Below are experts of layer 13 (counted from 0) of a mixture-of-experts language model. Rows are named router (the router's row for the expert), up (a neuron's input weights, with its number), down (a neuron's output weights, with its number) and show model dimensions 0-39. Each number is 128 + 24 x the weight over its row's rms, rounded and kept within 0 to 255. Numbers have three digits each.
After each expert's rows: a language model's description of what the expert responds to; "comes before" lists some tokens at least twice as common just after its tokens as in all text. This comes from a sample of Wikipedia text that the model never trained on. Tokens count by the router's weight.

# expert 7
router:149122131128132111171119174138103140151100079171132122144116086154123104143118117155126140111166115126133140156159132136
up0:109137151123120088134118127162166142138139112127127128160134138099153160105111116129133145106142139102152117121117106129
down0:127163099121113195129118110140089097097124147127146087149115077100114122168125149113108101157159120109141115142130150119
up1:139178141148083104111128168125133111093121165114181145140117155099120138146140104087123139099165120132154132099180164107
down1:140113140134152127181124117107123197163150107096135165145150085150131102131099119103151101083088101131131176139119067121
up2:149147122122124130139167094122114154164160150136174140113157084133143107160103138143146096100104131110141090161160175163
down2:132126114122168129148142143113204164114140109134115086139145128161147168093119168071138123132110110120141121170130132089
up3:135129094174127142113109135090157103160141161120179110121132161116113118125121148110144160142134108121122121131118084162
down3:154130112156095113140154120110095129136120171137185117114122133109109094202108121125145141125127127126163110113121109117
up4:121120131105147105142107151095164129136128119147120127131177165132112115155145166162147113143138125188142083075100124114
down4:093142137173198135097160111116123127114142135157118156154130164122121151167144110115150114131112121119131117116102105170
up5:168094151141128111140117159136118122146153142152066078137126102162124078116133113145118134100161100100118142090156096159
down5:172121137106100152098100119114137133124140140115128125098138171095126146091120134136147119067097125132141141139114092134
up6:114139142117145114114139109179122176150140102172153121115130107133154162144128111141162111138117082124128118139117134149
down6:095096136123146123104160113113138106129140106096144152135100127168121094121089142135163139133133094091106119083134142138
up7:126156162114128134091113120150149170129110113151124124112155145101118118116142136122117106111143133146079137159188097146
down7:173152132132111097136122134123094131101121119140123120105115132101114116148125110144094121116094107147126182131135123109
up8:115148090168123116140146142104128117153165112116155159114121115113127141149157178136133087123134132137159132136156156111
down8:110128125091142144124098092106094128156132124182135118141091180116135135094131183120160150114100153149133121107083105125
up9:127140141137139142122176113136133108095126118134127094142135163087147087128128159138137110119144134131112123121181138157
down9:126140098118180121171139094104100088087115166121172121136143104079118090113161080110135112147143149126126135156117154076
up10:128038149111126078135120132142115159086121141164134137101141101157093105144144123167102152111159117128109111139123141126
down10:170114115127144119103145088114120114120082088081113143124151102148125136114099178126132105155091142126115116125175106119
up11:144099108106136140123131115161110106132143126135141106153103104144127132111095140097174133068109145139119106155109126130
down11:119114145103145154147131142158130133101149072090129124168118112103074135084129109079133127126090109126120145143071115106
up12:141102161143112112071154104133083114111135086135135119130152111150110113108129113139095176076128090130156114130128131117
down12:094098149144137158130115138144135107149133123115155112134139125122169143128124142106165111155159177114097052153145162131
up13:127128103130092110170164143126137115091162137167157056130143111184094104101146130124147112093112115161126116125127139135
down13:106131106147134120098122116143149099146101107113137108111079142125169117110132158090117153138113133148083148129108102119
up14:170139113119143117099107108138128132117140099142085151173163120127126156133146094128118112164113095141123170144183125087
down14:145142093108102155135103109127139136131148080160148143124129118119119123166108078129140108132087124154118166152129143187
up15:102097117084155130145124142120087141127117104124127127091091142097172130137137138143120163119127153158123123135149157128
down15:138104123147111159116175158115116152115090138169169114168108126126134156085130105117156136104074077148151095139164155148
up16:137072132132110119087113127149135110154128098129140134152114144141085138171137109124109148128088134087119183111108129144
down16:127090124128126126140120100095125074120106089138128143161091104108141120127150083102121171122109141141170159129163100078
up17:110121144101106104131162131151105147143137118124153100140116095117159110155092149135162143125116093106115125104126128129
down17:135114085142093121108084174134143132135135120119147095112159103158114141137120135151111161111159121117131104109130097103
up18:099111139066133113142099164132135134148119139147107149113090112116159069103135147163134150123104135130134121107098146095
down18:127132150099102154161187149150131134105151127138089144115144121110096151119129092111202115113146128140136132111131130136
up19:089194138131123139142127120146117144159139175110118114118120074081131121144096111152103188137177166112086148145129117136
down19:174100128126128115189118119128123151109127122144112111157146083158143100107156108113147110089099119178124119144131108149
up20:158170097100181126158134113143141145150144135164097104085105169123103122143110171136141130065147119163072094137101171132
down20:106123173148112153142129119177108133142136172149130180084117111115079142139106141153117137142152146136140140109154146138
up21:117145166083117088159127140132158113101137170147126146125158182111149126093132112188143163108143136129122099132162149113
down21:128097116155126140136103136138152123105142132141125140120133082149150158132096107114115119160185134124176154138132153117
up22:187123138095139176116126147119076118146147133110111117126138145104127160156124123147108094125132102114125137073154080166
down22:139142118146105128139136098138112136149142167150158116095139126146137162091139097084117175123112165095131143121147101149
up23:110134137117132128122094134146116125121142090128119147154123146119184106147150109126140186146092104109088098102107129132
down23:070082167128104107146125132106081110081125167140137118172149139126095153131148095127111096153143114108121150082105122114
What it handles: Single digits inside numbers in tables, scores, years and times, plus spelled-out counts such as five, seven, few.
comes before: "0", "–", " |", ".", ",", "9"

# expert 4
router:136069127169130131177145123171123121157109136109147128118092125135182164109100126129115100108165092128082127124111150122
up0:151167127091137095156136143125143155167104143135114139143121163105166156124133120130157178103115114148130143111128132096
down0:127107109104139098123152156122132161121116116108125122132122139177112105153129156133122184183148139095073128110151118102
up1:125114158120151151073069108099098115084159101161145122165114115153131125154100107126104105160174145079109132114142104125
down1:133060184162115116129130103118112103166116121119134106122143174126163137148110104128108151119188183129137109150136103172
up2:135127088121112123156148107131155111140159046165101148129152147105163096133124116143115118107134126113117134134126121130
down2:156122073095093105130130120114088167129125103109109134136129130086117183163132087110126138138120106127143156146125132180
up3:171143114146154134116160134069148142112133171131164151136117099145107113130153135153152093131147135136117188171085109147
down3:128143143092163150120130158172127135107150120122150104087149124118110096166128148157145124143131134113129142154158098120
up4:132099154156162145102165145175117105140094088171131120136088142142112150133133167132113126151143111155101146134136150107
down4:133112157172127132170110120131142149116157102116149134115130124081145148145119124129176083125134161155087086084078127147
up5:090114122181112123134113117126116081140129120170164166132133090116103140094071115132136130102139115118119080149157109130
down5:151110107120142101140093093138093140131153114126117119098140094106156131136128085120185094130138144133114103129085147127
up6:138132130125148158137142157102094137162095107113080105129144098134090154136116207120140080140136170143085134137098093143
down6:119100137124143159137119114148118104167142143114135150134134142157140130098102130113128148127155168127147155116112134120
up7:171177132124160137122140112146161126144126112143131163145142087147132104159101094141097082105100163092122111153059070124
down7:158131108149096130153137162162169146071111075165115090121152121119064181168139162123151141131161130158050110126114114122
up8:078132128149170173104118085131116156104116103105137133124141128165172105092109088161083164140135144138125147150122118116
down8:176142133149132150105100168149140122146096161095127120153151103117137168145085130107154088154152163113178137123154114115
up9:165117154133153105125150098100136134180097146121109072134133116130120072136096129164114113117155143112138112100103178117
down9:148156180157151154120102143138106142145131131118157155090083150099137163124131137148132121133159150124083076134164193169
up10:111138103148126102154138106134126125123138112117123166101120153127161089131143145089118140083119129054102127141101126116
down10:079174136124145146131123093114145069113112102172120101154148124116063143109155143106127129120111160118133125135144089149
up11:094137086122085078118136105142123148175087147158132099143143128132144137107110142154124131130138089108113112157143184156
down11:107112113087140105127097113134129145112118129143128127125102087149172178135143120099170134093142146145114118159159127135
up12:130115130124090144137102145110101130158139178112127092137110139134133159123124160133118143188152111111143128153081095145
down12:140109137126119119143070122145093106123108189098124119137173086138132105145128116128100141155125136119142111163183117107
up13:137126119137086104169124128178161139119126105143140092112137128113128075103109152132102168130115114157151154137120142106
down13:152105147088107096139138100137076127157100171142114123135156148139118136124141152122092155143106111088133118111123147120
up14:126133107148144128133126169103133115100140128108124141086114094137131134132105119113135150141118132144108159128181169117
down14:125129140136153136152142136164142131103075116144135104119136113189136117172075096152103089056135123096102101079129095130
up15:084141138126129138156147163149133091085125126166139141098095114153121137128128177125145123089141121137110157129098128114
down15:115106079155145176129120081159109106113095077098136130100178100171133129145128124084145138150147121139122170128143131107
up16:102092136124144147156126135124101127173122141125130120116153086124156145113178112118185094125182105170105110115152150140
down16:069102111125128129101113102145160136105118108166159143182126092106149120101136094161107171110132154139133145148143116169
up17:070105133154133138125121127168126140161136170114113114128154119137150142120075141137160123151118115140124123179122135123
down17:125117126154156136124143088132098111125125125143136105117097148143130119120165137109134084093114130128111089125142077113
up18:117152155128103117121117103161118113103116144122110138098159124111158150150126175159107131138168118111159160147152098130
down18:126156078154146114105121119142127085113130148152144103142149068108101131133132132117128140151089123137147117189144118116
up19:159166139138108112154182131119149091113125099144172178161166182150100107126103114104107158133124120129096164135158130115
down19:158106150133100130131137164126134119107114061090122131094177152099135107099159137118102076132137134131149127104119131136
up20:085122104170129143139167118126165154144136138112127116080134106113161118152098134131142081171124113125099129137116178117
down20:125123132107102128091116105142107184125140162129137139151142140137139147140122124099105151167185169100150079165122160160
up21:114148100100131155142066135148130140132132156120151151117122114149161140116099151116118129114119122143117101147143120125
down21:148126119124128093182164128084102103139124112141131130141154109095113125158153152128126131135117155120141095142086141151
up22:166140142155145145146097122143104147145070134121085123099139142134130146157128139159073106102170132103115152091134105122
down22:125152106169112147146116128142132102145144146152176133121109156137108078129118116127148129125102136091124141131105139110
up23:138137124096099121163092081100138144139128112130114086161118152154162126177142101131151115150163128128151147132124149147
down23:105135168120102151148142120134089133120115155113134128125132121155166099163147143098119144143183140145131130146099127072
What it handles: Digits, minus signs, dashes and percent signs inside table cells of sports statistics, election results and census figures, e.g. .271, −3.0%, 2,850,000.
comes before: "0", "%", "5", "1", "3", "4"

# expert 45
router:164104124127132137165063115122130131168124142139146096121133105184162168117103126136081140130152128132094117170149129133
up0:091117129123096126150116122118173156136157114100133125121138152131117095088125113118139127118097144125152114117161141146
down0:159148157124132124105149107146101122138113112134169140083106116149099150144094172127149144134163169111155186124119091136
up1:138106140134121137122139135111198104128124116121142077081120131111103162128119115103131139143115095175114119141107161105
down1:124116115150127159116181111167089121127132105095126124117137163133147115142126134120127121114145170112133168097138130133
up2:123130144161088129149095132109110117117144148139098159120120114084098132102100108110147135115146119086174104101139125144
down2:132055118114139111130137140111109162108093100132123165143152105130131106153111122138150173079158177105110117094155126149
up3:148120156113163071089136158165179149141160118137105149144137105133134150151143159109102116110137135150136115076157102114
down3:127123125144151108116119107152098139147136167119136158120138149066123076093108164127125128132119121090128132138105135157
up4:116134146127167141099116143116129158152057163184132125127157121133150097094115099141104104146156156120117143103116151109
down4:108110106154131113136135093144148127159124167171131169133087125096121129140069128102183147151139157151142116135142143132
up5:096153140123092093147110122130201129148082111171138113093158095115163143114112140103162149157156151109129156148139120129
down5:147099107127108156132108090130107164138122129141095055130137123092140141118123132100132087135156130131101113126157113121
up6:097107101095108146181155145122098136125146182101136091117122116135111153125134126163124112127115124154099171178110116152
down6:144123129139132137131113169122152132112096136111156138113088144129125111122123153153105129140097071126153108135118120091
up7:151143111159090126130117151163161112151172144079163134132128104131109111131161132172117128122129114096122102204083128169
down7:152122074135100121140122143113134123094192112156168130115122096111160134092173133124143111120149120130127121137153102118
up8:146107174121092122141137109119150166141145098134132070161090116121141099093114165110184122183172129162120147126124110116
down8:083105117156111128108090103111127134091085143106146113120130165093133136132122083133147125132150128141138164105203105162
up9:133139097118117158150082110122138161114120133109211133125100136166157103132144151095122135139133157118150061123106136156
down9:143123122133114144114159131128133107168093148156138123114167110125127151105124134144140169119107101170132130114123143127
up10:123111150096137152112138103150156125104118131143118122092143113157070084141131109104141124169110120113150156139143087097
down10:086147100150160142061119098108095156135127120103135129143130139100123113155166138160123135092121123167100160116081109159
up11:098122141137117148117075168100093177132132089133136127130139076186092102131132124122122114113145135086108139128131159146
down11:083117118114183148111102126148108153132156109090136097132105126161092147144139108088132101119153146126136128117158105162
up12:148124135165130157164134113131145110101143125110159104124160064128117109146138136155101088119106108134125129163116149190
down12:131162136160133132141146133153148145109144150126139144155162117101184111116124130095160150106135133104145166118138122152
up13:120123068132191100136136132138129124151123167140135138072121091116087132131176150110101155129148127165138148135127137159
down13:143119093111128142098156183155089097139098115120168095146154124119099097168086117119103142126133149107113112126082157117
up14:143117167109144150151127139137131144142111110142109105127127122165178127137149154100138115125172099150115074143100098160
down14:105122117071110125132091092135126125123160100139165138064164138154152085126135095120080155145162180134150157153114134126
up15:146095112096138148148085134124111137107126162141112106109136128144156122119076148096125107126162111087071089117109126143
down15:193080171120143097107115131136087135151148117131163091127114165126120152103101108111123151097084119124162140178153134131
up16:114159128115101101122127142133124131146136130121148096143178104165140104119127106084137117138127122138142086066123178111
down16:162125126131150142175153108110123136095140150102181088133144141115101112067131124094111152097103075144111126133125117179
up17:112108146181147127154119108137098125146131156108154182151124124082095108152094117117148135100154146094120175105110108140
down17:085134116145122144131123152125149098117067099176118147139107147127153119134175142155109150167131122107085135121122129166
up18:150109150119113083112146109114138124082168133087145160129145128154128171153104103126156156154107127104095119117139140114
down18:153106118144131137159152104160131107100142125145100114114138149066152178154109123118125151172129112127142092137105127107
up19:180112132133089175116161130103123136149082154083106097162107125112103113169125149138134165157110141115143124097117128137
down19:097144089119094142105094139118165157124133117130095139138141110130112119121126102109144108100129123133092069090159142101
up20:152160109131101126144152142113126180149160141116097140113124098171099086144102129167117101132149094161104145121130131087
down20:095117106108089130084127142128143147147104094091106123126144139138139130099123095111124131128134136139118116160124120173
up21:090089120114114168135129103152087108180140080103130126142159127105109170146119186098118147165134085153078116118156136107
down21:160107163104142145133102134140146172136063146146168109121128154085111141140139097130108162121118182159165144096118096104
up22:152131105138126118136068089112137101148118108157099126113147151167157121103135133138114139074135138167101107159087122135
down22:118120107131163145124150126119107121129124155128123093101159089099131119094159156124147149136126154128104120089143159140
up23:160112126111081077175110127158129157137122153104170169100143106125191103140107107156134128150123155123151131139158165147
down23:147141129142134132133160134165130137108138097115179086099096130123127136106124119134113091140169163141171150180144134107
What it handles: Single digits inside years, codes, populations and measurements, such as 19(6)7, 42(3)64, 47,(2)21, plus century, million, BC.
comes before: "0", "9", "8", "5", "6", "7"

# expert 38
router:160086094139172122151103138151124137161103155148136126102173093133135149139172123118136123107120124118100104129129150101
up0:123112148135138129135167133128117115125108086085108110095124118146110096113149104085099158126157130118101148142138105106
down0:132144109101112123128152150117126126147169135108151133109150133114133139131112104145075143124163119128073115133122142121
up1:152105164138118130132165169141105117130134094136150160125140138105143153137166109118132118127150135126146104147113102134
down1:137104129149166123151093136110100125097147194110117170094137100142144126131083116108114145108164117130112140098098100164
up2:146089141104109133107079117113102154104135156152090141142124150105140149193118129090125090128145176145176122156101111174
down2:112133151153091139153093110117106135146137152101150142122168120124181152180149185134146112115112127153144131144151102098
up3:142142136122102150092116104106097082090119115128125135186164071078083114122169151164172118127107175122131122134123122107
down3:147162093115135122125103112155142115117133113145135111100096130153119101137095127102127131168135137094128154183135098159
up4:151095160129132120109129149138170090165099083136131121123162134154129122105161138137181163096105152122123140133150105096
down4:121109143151084189111146080123140168142113108107109125117157120147161115164130129145155121135078142153134146094104126092
up5:142122092061181131129136128132104161111077126121122124107113161109114147122126155124143156164130188128088125129110140125
down5:124118147126111127119129122114083151134125087126137110127161099125112155137123113125150125155101091090155181115105150129
up6:107092140135167112116157145173170164150167109160151127088104098111126137137166149122112152109125086123120113121136108144
down6:112120132130100119128160113141120097174112137111168115126122149152158124110166106137138129139098115090121144134128120133
up7:125116157123148142167107135120153137138162123109188167115169134133088095094168122147088147085113124135144135149181151103
down7:188120106154114122125159142122129095176140120092127146139102151154105134124160097140164133159143103103095136139140167133
up8:142154121121149137114128133102127125139122107154110117127145128115107117157143114063150147121115144129112117105129125078
down8:089098102143130113112137098102139127110133098103168159121105133185139087120120097127148152141105111129144131171163125175
up9:180111099134137085123147175122064110122146161118160128114180074113142132152159128129181121147100134126111122182112129130
down9:148126145146122137121124098129083072127124121119094119140101150115146139117091111118119089131129124136163146148176120134
up10:148108141145139103099150154131144139059142129142114140109125154139135162103142131149140162141117174108116109146117106079
down10:166105107130153108105107087130081077100185098102106118124146120158092113127110150089129116092077142113142145137126126146
up11:133118098078108088144151130118129156111148079100157135157157127121167125123072118174154140158130133112139083138161128139
down11:085109112124143083154092149085139143085106135118083159123128107122120110176133138114125134131162142131118127136100093129
up12:111130124133136119158143107159140130159124097124130115098126149108132159066153145117121136079118124141159163121157086128
down12:150163104157145083110102091148124170133148113131088089133118142152131130153131099122108150132156109156138102141139141200
up13:155113109137136123160132172148148126098147116106147151126140122141160147069129110143111083115125163123131139136106152121
down13:117136170141101140106130121108104128107108123118143113161111124094126107144106130186120129121072120137121119103077098124
up14:134112100143122160123110126160086144150107144099132128101160072110103124092142178134149139097117095153115161128126135139
down14:114126127076139119097123125122131107172168151101141113132115089151123117118136103114125127154150135152164159153149132080
up15:164095123151102151090091127177150112094136142127133118126127135142132137134096117161151086139127136120110073144132094150
down15:097136113107109117115100140133108133163167122057092164148145158134155116141155174162184134162150135163150102134101132142
up16:166081133185124148152131139145107118121134135152145160112184144133126156143107153136122114135065148107105133100181149126
down16:129124156129166110118115090084133143152099146084115123125120130132130146082123125096154185137101149114157116167110126161
up17:141086120191138139160156158147115159147110102128125104124135138097138136170142126121142136124087119141122117164124137128
down17:146169147111135067177129100104108117146137145139079167123114177118112106160084158142110093145110155134149163138124135129
up18:146093142148133135120098169188116079122142124113128097104109156138097133153173132116151125094121142106153094141074109114
down18:103144144172115205157089129174134088135126098116129153133160091101124083128131140131170137105137145114119163129152122133
up19:120123132153100137103139163108134123134142147176118140138111082157095146176117141171106100131119130126145112139131143137
down19:122174173138132109124080156156130149128111127138165138110116145097108124122156101095129131107133103144138132116160118138
up20:163129147137138137153133148106134162168137105112133125097140052122111134171165106131123152145119146137078145088154159117
down20:082120075126128107140148114159109122162132074129100076151151136159123139138108127122136141108143125118085097133070149065
up21:161135133118142131094108135112102101130141118141091163118118128091134088129161119124097122138127089136153131124141168131
down21:152148141176152137113169112129144155149172124115120148150165113137110104098099138131121126148120167123113104083144092131
up22:127111114119123130112142122101123069120116124146130090138158121173090081120130123119146152134160123105115136138132099136
down22:122120127144131169138127112136150165121114129150149167104132162101150161144089098127100186163096143121131130103127129078
up23:103125132132158132123089124139126130122128157134109102156109172128119116144134132128109109138139117110136131121097109173
down23:185097134106159146147132145139147147138136165148152082129139151118102186164135126101119092155124137127134114151143133109
What it handles: Digits inside measurements and coordinates, such as elevations in m or ft, degrees and minutes, and table figures like vote counts.
comes before: ".", ")", "–", "0", " |", ")\n"

# expert 18
router:161103125112104134168117186160125126131100128133154121145130093133146138158152100154142132121089138129106158108098125136
up0:125082120115145110135151120167142143127123106152116079154127138115103140147109185180136124151121101144098155124115132134
down0:106096161159136140086165149147142111128079127115124113117104150114098129135135206179111134188102098164105115102123148151
up1:136139136123129143165132138141155114126144107117150093099161151152094144117128146090127099133124098076135144117109147143
down1:131110137099169137126131139169116128152143134103165128144137095063130152117142119102126129163165112138100132083126182097
up2:117137111159106154154147111125140094116119107089122103133118119110118121092126093123131126106115119170107109108134151102
down2:118156105142120127171168165140129144121146128154119093128107074127138134135083117154140151141118075127185137129126122083
up3:146123129105104116107118156117123155128135112173131165087109133097121140127135108136097143144117170138156164096097108161
down3:140110121140145155150140118103154116141114135148119110179133139122164168126091148100160113132119134128090113106110140156
up4:157103141151141130099141151094107133150141166136137117137112113156118130153136154092155167171102143150112120142105107105
down4:084166129106131099128111139143125128154094147126116145138122128085105121148129139085155083137081145134137135164121134109
up5:158145148117114147118138098077127108151168152102151150138116157160117127124119113160140131097117120113160189119111086164
down5:121160108147137147104126134067134104132098134128134107123138097163112114134151123168143132155105122137139143123149149105
up6:178079107120141115173108143098133141128130123110127172119141079175137127147142104128156121142126131113148110122127115128
down6:073161124167143120095133119140139142116125151151133140125130182118112108112093134111111127131122134137094115147141143094
up7:152136131138129082100152117128134131081105123113100114137124114125144105170195131137131109168113133143133113100136165122
down7:165138124139109123113160134136089122123169103108118127122113104125141141190140087108129099126099126118122150129125142163
up8:146100136147137097125093118111101144120084146130132117136131134130160136129149135156162158118117090077133112109119184128
down8:105140146125175099121117114104128156118159094137138097093137136087127113155129111119143097148102090147146094128113193101
up9:165106153116105122141101159122139113139095094095148150125148113150104139148100114127126144123099096098146140095181165103
down9:119123100158123107149126111159154099153146087113151132090128110122132099145122062095139129137119165144092114111171070144
up10:153141190137105111078099098170138120113105134151118107100128107111156161127144119097146101123138159153152122165142136145
down10:096117119131134136103114176163096060146095112142129107112120109074112148103123147118136138114124109150126125146141135140
up11:137106131151101129089124153165092136115125142123156112122121123136135181102154111121109100105152083086135137117135126139
down11:165118134112114111097126101094171102115129111069077079149133120114153112115116115124147167144131114141146123141188117070
up12:143104105139121144124071115125151119145119171094129148172089147099151128104128133097135101148164105143144133134140130089
down12:109107103118121122142108131129102133131113117155103164142124095090140141113114116183138184133111128120107154149121148191
up13:123155128123108134114139115144106135114106144146132073146132132095131177159150125137145090117128142124141150083097151121
down13:155132117135135163086089133150149137127135177154107136133096094118149144115159094110135170121173145084124126068152149130
up14:122109116120126122141127180133054139133118120091155074122145092179128113127167123124147140166092113106126086122108149166
down14:140161101203097146060088131119163102127129131141114130153132136094084141136119120148093135114161118116128136113168131108
up15:142133161144100128127136135122125147137149051171132171169123138110077121085158145112154153100142126116125116125121177157
down15:123121091112075127130161110101061165090131133134155150125112130089094122118123135065165158168124171154120119126130124116
up16:120115102112077129140171146202121153137133130110123123167137091120171108115118119157111115132082126154127173192116151072
down16:155125125125166091156107142114178113107101151112139122133131174132120125125098124121146106144085119095153118162074108100
up17:140098122163138081125165151148112136131138128113131145142106164174172143107135135100132107135123112146148108132092118114
down17:130133145142173116147142153130138144164128134110103098129091156159183145116129103110133108156111151114140174117120149077
up18:151154102102112127104115133140135160116105157167145056111145191106126122198107116109119121110129133142102128091122138121
down18:137084129097113119107154126169122120129130109133124106112148163096127151151128119145116122138112136170130164108158126097
up19:162132135111046136122130199158113146125114188135141120104141119137128133116133149119119144121106152123095169189094108179
down19:123179135148093111117122118101092129107117180162074177141141149112123095143109109085106095134095149169118140159134094125
up20:108134190158126186139120140138145134097109150116131177107161150132119097135138094163128129112116114149113148062071137132
down20:150123125133173136129122123134131124132151153092104136154148122103152125117119108133112115110132149077155141170121134107
up21:126130157166123085114154143126123105103118092144120074103109111148113146155142120135149132134118134079132148095121146128
down21:098122158139100158069168118108124126118093108136150119096138130157124129118134152132122117117107100083111151128135156086
up22:129115160097149108153092099157110191125166103098125133151113140122098106109168141136094111165163155126097131102132129109
down22:132109167166168150154158109079071122152160152114111095118124137115107147116131135131133143135112109121166156116129091079
up23:131115146100097129130122155114135122100150148118137087112146130130110134144133115176172179123127125111057068134131130135
down23:128139146118148090137088118099141121111135094200146163160158113105136161128105156112123108130143159088119140136132113118
What it handles: Surnames and surname fragments after a first name, often in episode or track credit tables, such as Smith, Weatherly, Parker.
comes before: "|", "-", ",", " |", " (", "er"

# expert 50
router:117096137147136113136126146121113134153129139134156099111139132190140166121162122142076158095144115151107132144084155125
up0:099096147122133132123148106133105080121137149100095167132090096160148149154097138139087129130148118106100113140134187107
down0:147100140170137109124104127136148117162117139159105128142108165140076128160143121146108106129147134164163153115127128124
up1:148122122164111115142126151142158120083134107144118104140157155149161073124151140126102097122150150127070109113138139116
down1:158104096099111139117116122148137147097091085179109159159139136118105181152076144130115121160088141171121182104119131095
up2:176140108136114137150152132163166091115099133111109160138171124115118060135143147161152171056117129178121113162128107146
down2:097128142106136129110121141155156107186132111121166122150124120108148092140111132133096154124117090144134134081103113157
up3:147130098142107122131142136121082152133144152126133108119116166133139201108133121115086131107067122128086090118143117153
down3:128099104093108147099135089126102151106171154134076173145157145154132137161092153169129152095121127129109094147138137128
up4:147120134135158128137138164142128105143138113137141114129093110120132146164163161176121114155118118146101154109097160157
down4:105133114121176147130130105109130126108121139130142085103119113119111101123106098121089155079132152159123088117185114107
up5:108135142122109105122112139096091122143057103191150095130154092134165136152115119154157094165120142114157096169120155109
down5:110139136083119152144104147102149102146101126156137117105125109134134111174116107167138156138138146134143113183143095139
up6:095148123118125127103095158134147138084140115086139104152118087108169187092133161141129150084161130100166138129130130101
down6:139119160116095114110182119110147122123125093072083121113155126155121106114138130117091144130128138112165108165141164142
up7:091112143124060135165138120155115110132092164113132138091142131099122149100147106144118104105124133115137115137108152113
down7:115147121160137150125100130117162152139131105100163133123157164146126109124114135101110082165121151129107144136172142154
up8:119156160125104157136128163128153146161152178187107118124142126129156134128144167099140145107151093105089127146142101140
down8:100144095136121130178115152142140146139141136117112091135102116095164131127126116078133124155116135144114139162140095133
up9:151110101149125098135118125130116140090172154131130130133141111093096129152109126136157083160097085133110139118121143154
down9:108098148118130122121129127163134143104172196085109096120130123117118181141149084145117101159134158189138124143138086129
up10:123135141098096131107090168135099126086131144179150132140161176129098122119109129143113107114106109132132148122137114103
down10:103139086181150098129135148113108137138150124123117129122151125110138135121150116152134138117127151141131076109110165113
up11:115167136125097118125154097108103149139130122109130151146129088154127158086109161115129137083141124131183071130110105109
down11:125121091129184122123157114117156128128102173153144132045141152107149138155110139136150177145115158122102128136161119123
up12:106148131128163142132124124129114105101141126127161105158160186123103102145113111116136123101126128135143138158078105141
down12:124118134114170081129131113118094125130111140133151156140123097144096117120148136127078083116110131108155123114107143139
up13:142114146118119121127109155135135109146132127162158110076112125116085170141104123138139107156079092145102175144133151124
down13:132108130130124114125135112135107114129124150122157107124123072144154126167129130144152129134167141153140122110125132093
up14:180142144154115163115133123079125167134116159099132094159134098144119158130155098119097132161128115110173134160095141133
down14:136080152130099149158129116119129099171124172124144084138118136131114117106145119186136161095122119101124144140137166091
up15:125131109169114076135142110151168172118140138152146102130100139088123124136128141092164153170138102110073106146133147131
down15:121112065164118132171158141124112145142105109134118115096142054141117112128097120130134167122163113102128128157134117103
up16:109140135116184126167095111145102113103110108131125169145177111091138129127115116129100116116112102122105101192136136134
down16:109118135131155138134162130154079117131136129101124137107143130120154145159161150151110185152151148116096136142189146116
up17:115102133147090152118116115157121077128077128084155127123127104116127141149149120163137124107140117116105163153127150123
down17:105147158111118153102102101122140138031157134114132142110114109138150144097119092128119173122151131148114139184142158131
up18:116110138153116173160158116106118128112113088127127149103071138120114126146111133169112152091123108113168102119157128145
down18:166145146153190126114080132191160123125089142158165106102133121115084128146139156159119097159124107107154133129138087139
up19:146121132112090139100088112111161150137145145133120134110108109144133125129122098134114117136121139113141136119141092122
down19:149135140103111122132176082143150125097124143116132140125128142143146092140149153111106064124109107124069147083150099139
up20:071110100140151164106141098114110121136097100112093160185098140144145116100149132120126120128148102096136128118116151154
down20:120135142133149132136137103156090191161147108148125095128116101135158135114114118127148191137157108105082118090127129128
up21:139126151090129115151117157132155106137165167148128088130144149107125128111158123119115117108132119135094192116088170167
down21:143095154131089094121123127145129125125134134145120139131151144164117130172122186143131135145095098130155122097117128074
up22:121102125134135105155166106108134147127129137125132124114141183158120135104189125178144108140130139162120076163122135153
down22:134147169127114140151137177151110110151162137118128118121134129160082153099106103107129115137141104152113150131119116137
up23:092127176122097121145083097119125144120127154160125127145134125155145161096119123161157117122157098100139062152106105117
down23:098134139121194139132122123085154137180134157114146138092179143117154144168129137071091148137117185133106144126141128142
What it handles: Digits within years like 1946 and 2002, list numbering, and spaces before numbers in table cells; also minus signs and dashes.
comes before: "1", "2", "0", "3", "4", "5"